Experts of a small language model: vocabulary 32000, 32 SwiGLU neurons an expert.
Below are experts of layer 6 (counted from 0) of a mixture-of-experts language model. Rows are named router (the router's row for the expert) and show model dimensions 64-127. Each number is 200 + 40 x the weight over its row's rms, rounded and kept within 0 to 999.
After each expert's rows: "mostly gets" lists some tokens that are sent to it at least half of the time. This comes from a sample of Wikipedia text that the model never trained on.

# expert 11
router,280,194,155,250,128,179,214,216,207,232,239,142,192,207,158,208,223,196,216,225,177,229,188,166,175,186,197,139,198,169,256,134,140,176,173,239,207,157,264,287,188,222,205,192,235,228,220,211,185,208,137,226,242,213,182,211,188,170,209,123,216,235,154,233
mostly gets: " July", " October", " January", " 2008", " August", " 2024"

# expert 28
router,199,215,230,230,167,201,275,258,214,260,128,206,177,257,213,147,174,94,226,231,225,257,240,224,238,224,200,193,224,164,215,210,202,175,163,228,205,210,165,177,236,167,224,251,200,255,210,187,179,180,244,249,242,158,168,147,169,233,166,230,238,305,192,229
mostly gets: "Personal", " German", " British", " Chinese", " American", " Russian"

# expert 2
router,173,168,174,155,187,227,180,117,176,162,176,298,240,144,262,265,219,256,161,234,216,132,188,202,131,130,263,235,215,224,184,200,196,233,174,230,168,119,158,191,244,213,139,170,225,229,246,178,105,184,174,222,199,144,174,144,276,170,236,241,129,252,197,214
mostly gets: "u", " Preced", "si", "vi", "iv", "pt"

# expert 52
router,217,274,176,234,250,219,148,200,156,164,238,170,189,197,151,162,202,162,157,160,174,221,285,175,230,174,221,189,233,212,280,206,119,200,178,178,198,203,163,239,164,255,226,235,258,218,219,157,148,219,221,257,220,145,221,223,136,152,239,210,207,209,208,171
mostly gets: " North", " World", " United", " British", " South", " West"

# expert 4
router,195,197,136,226,224,181,174,224,211,159,214,167,236,199,221,225,224,179,204,176,223,233,172,219,273,200,195,215,210,240,225,231,214,195,193,138,205,168,169,259,134,179,177,238,208,214,177,222,181,204,162,203,240,199,260,210,130,166,181,238,224,248,210,174
mostly gets: " York", " London", " City", " Washington", " California", " Texas"

# expert 64
router,207,266,230,160,255,225,195,133,123,198,268,290,274,200,188,200,262,157,153,218,150,237,245,151,221,203,206,151,165,122,162,170,176,160,210,187,256,165,140,166,185,150,202,175,200,226,203,193,176,151,214,253,199,278,240,216,199,173,236,234,176,250,151,152
mostly gets: " William", " Thomas", " Smith", " Henry", " Robert", " James"

# expert 59
router,187,154,135,208,191,165,141,234,197,142,256,137,283,180,187,184,172,173,146,162,177,179,259,219,172,184,216,254,216,245,220,246,224,231,266,168,242,121,165,164,226,178,246,108,184,164,222,172,164,178,167,213,235,172,204,189,188,181,154,280,205,148,254,175
mostly gets: " You", " Man", " Love", " Law", " Har", " Art"

# expert 77
router,232,249,223,211,221,185,134,147,186,137,199,249,229,249,196,202,210,210,163,285,203,202,269,136,203,230,173,190,132,205,155,196,241,193,192,182,240,137,171,186,182,166,168,170,208,196,224,207,209,209,216,264,195,245,202,204,172,269,128,145,154,195,155,141
mostly gets: "ka", "z", "za", " Ko", "ko", "ki"

# expert 5
router,134,197,170,182,182,202,215,196,257,154,248,180,146,208,255,182,144,211,201,232,230,221,258,201,165,196,177,232,222,278,209,78,234,177,179,226,185,196,237,132,191,234,175,258,227,217,126,194,209,226,214,198,244,168,250,220,229,205,220,145,236,220,241,167
mostly gets: " North", " South", " •", " north", " population", " area"

# expert 26
router,192,218,263,218,219,194,277,212,193,259,223,170,209,188,223,199,181,214,168,237,173,195,285,194,176,187,243,146,121,123,265,142,212,168,192,260,303,172,207,187,243,187,243,228,280,269,198,207,192,208,207,205,216,163,180,255,158,208,258,170,303,288,165,232
mostly gets: " American", " British", " English", "American", " German", " small"

# expert 38
router,237,233,285,234,221,216,211,199,173,246,206,202,198,194,175,254,245,268,174,218,218,130,225,251,188,188,224,208,218,197,244,173,152,203,207,245,167,176,204,203,203,187,280,144,236,271,235,245,186,162,242,217,254,187,140,263,210,269,235,205,285,179,243,159
mostly gets: " f", " car", " k", " plant", " g", " con"

# expert 46
router,271,148,197,274,189,228,204,207,258,245,216,181,180,215,226,215,141,209,137,274,213,207,282,230,192,208,196,243,239,229,206,227,277,291,205,157,151,182,224,158,153,247,285,225,165,256,204,195,176,112,208,195,208,181,211,121,175,157,174,247,185,143,209,188
mostly gets: " film", " government", " album", " family", " station", " player"

# expert 30
router,209,216,254,133,221,192,197,148,227,174,235,264,183,178,216,236,179,261,154,250,190,112,180,247,200,177,193,157,124,197,182,229,191,184,163,221,201,132,156,295,184,222,123,230,231,185,235,237,188,179,243,249,206,190,160,284,223,233,259,116,157,189,200,261
mostly gets: " R", " de", " F", " N", " c", " P"

# expert 63
router,186,171,208,258,165,217,210,191,232,260,226,141,196,184,181,220,242,155,281,151,194,270,171,189,279,269,188,180,213,183,208,282,106,193,194,165,167,142,259,252,191,190,169,145,169,217,230,235,186,252,168,288,200,228,177,172,158,128,225,172,108,220,167,148
mostly gets: " August", " July", " January", " 2008", " October", " 2016"

# expert 47
router,191,162,232,168,189,160,221,293,183,181,228,180,217,135,200,234,171,194,231,249,266,220,125,218,189,218,159,149,230,266,196,170,241,176,204,250,142,262,267,177,220,223,189,282,164,255,188,245,200,202,111,188,202,154,120,221,242,179,219,196,158,111,278,269
mostly gets: " one", " three", " two", " four", " five", " second"

# expert 50
router,175,258,194,225,177,182,203,175,182,133,209,169,170,172,172,251,198,165,234,149,188,266,140,186,202,249,192,152,273,119,243,177,190,178,183,245,221,244,176,258,164,175,166,235,246,261,225,222,223,218,121,266,225,229,177,214,188,227,203,167,137,265,219,176
mostly gets: "–19", " 2014", " 2019", " 2008", " 2013", " 2006"

# expert 42
router,150,279,222,235,220,204,195,209,180,276,238,129,197,259,138,197,183,206,151,204,159,218,257,214,220,175,222,206,226,188,218,138,103,191,225,201,160,170,187,173,119,198,251,99,197,221,220,255,178,189,188,193,236,199,232,158,163,182,259,184,181,112,214,210
mostly gets: " Street", " Gracie", " Bridge", " Road", " Love", " Museum"

# expert 75
router,186,200,165,143,213,188,185,203,210,190,205,169,162,174,215,181,259,228,173,230,167,182,248,234,185,171,154,163,232,250,161,252,221,142,221,198,160,200,202,235,129,179,201,225,180,269,186,179,179,142,228,226,199,133,209,186,151,181,145,224,168,259,238,158
mostly gets: " kg", " Party", " JPL", " Award", " Democratic", " Votes"

# expert 17
router,261,174,139,197,166,217,237,179,254,250,174,210,188,145,143,119,179,160,236,255,192,209,276,121,224,156,120,212,221,198,178,160,222,200,194,152,142,175,273,165,195,231,226,236,91,235,185,198,178,203,178,231,203,168,196,131,230,210,142,137,197,173,165,182
mostly gets: " season", " election", " year", " age", " Cup", " round"

# expert 14
router,162,271,207,178,187,195,188,253,147,208,204,209,293,157,185,178,223,190,202,262,224,227,219,239,252,158,161,171,193,147,225,193,133,182,302,159,208,187,183,228,152,203,237,192,220,225,188,193,194,186,182,208,187,245,214,174,149,191,210,291,272,153,207,176
mostly gets: " John", " James", " David", " William", " Michael", " Robert"

# expert 37
router,199,256,254,193,198,186,133,169,203,149,209,217,250,198,198,210,218,198,245,226,179,249,127,225,257,153,138,185,195,236,212,262,159,179,151,217,229,100,172,222,193,168,211,190,116,235,180,163,172,204,240,239,152,198,257,221,124,264,176,195,183,138,259,182
mostly gets: "B", " R", " K", " D", "T", "K"

# expert 55
router,208,205,195,197,163,230,187,252,183,160,212,266,267,193,179,252,180,173,230,188,207,201,163,205,230,172,160,92,206,232,197,228,260,148,277,212,172,142,147,188,180,257,163,215,263,229,207,166,209,176,234,230,197,200,200,300,118,181,242,245,229,109,175,199
mostly gets: " S", " C", " E", " P", " R", " T"

# expert 45
router,250,138,185,252,260,190,183,191,214,193,211,204,260,217,211,220,159,210,198,279,217,134,228,262,165,150,231,273,214,263,238,242,231,229,206,241,202,199,175,163,160,223,316,142,264,260,230,230,196,117,215,222,242,170,168,181,230,180,216,193,242,220,223,175
mostly gets: " government", " water", " music", " line", " house", " development"

# expert 33
router,191,221,249,202,149,126,193,194,225,129,189,235,212,223,147,238,216,189,170,226,204,197,194,223,219,211,260,252,135,196,223,177,137,199,256,203,141,155,128,268,220,140,150,97,211,223,212,178,150,217,234,158,223,162,259,241,217,201,207,155,217,216,209,232
mostly gets: "See", "ucci", "chi", "que", "ki", "ga"

# expert 62
router,196,271,205,217,223,228,158,154,216,151,178,254,287,155,224,137,209,229,192,252,131,224,201,168,192,260,227,291,175,149,173,236,262,203,154,238,193,118,131,156,198,103,182,149,238,207,188,195,148,229,149,120,204,203,234,227,212,151,176,158,209,241,217,173
mostly gets: "ton", "ion", "ine", "us", "ley", "ler"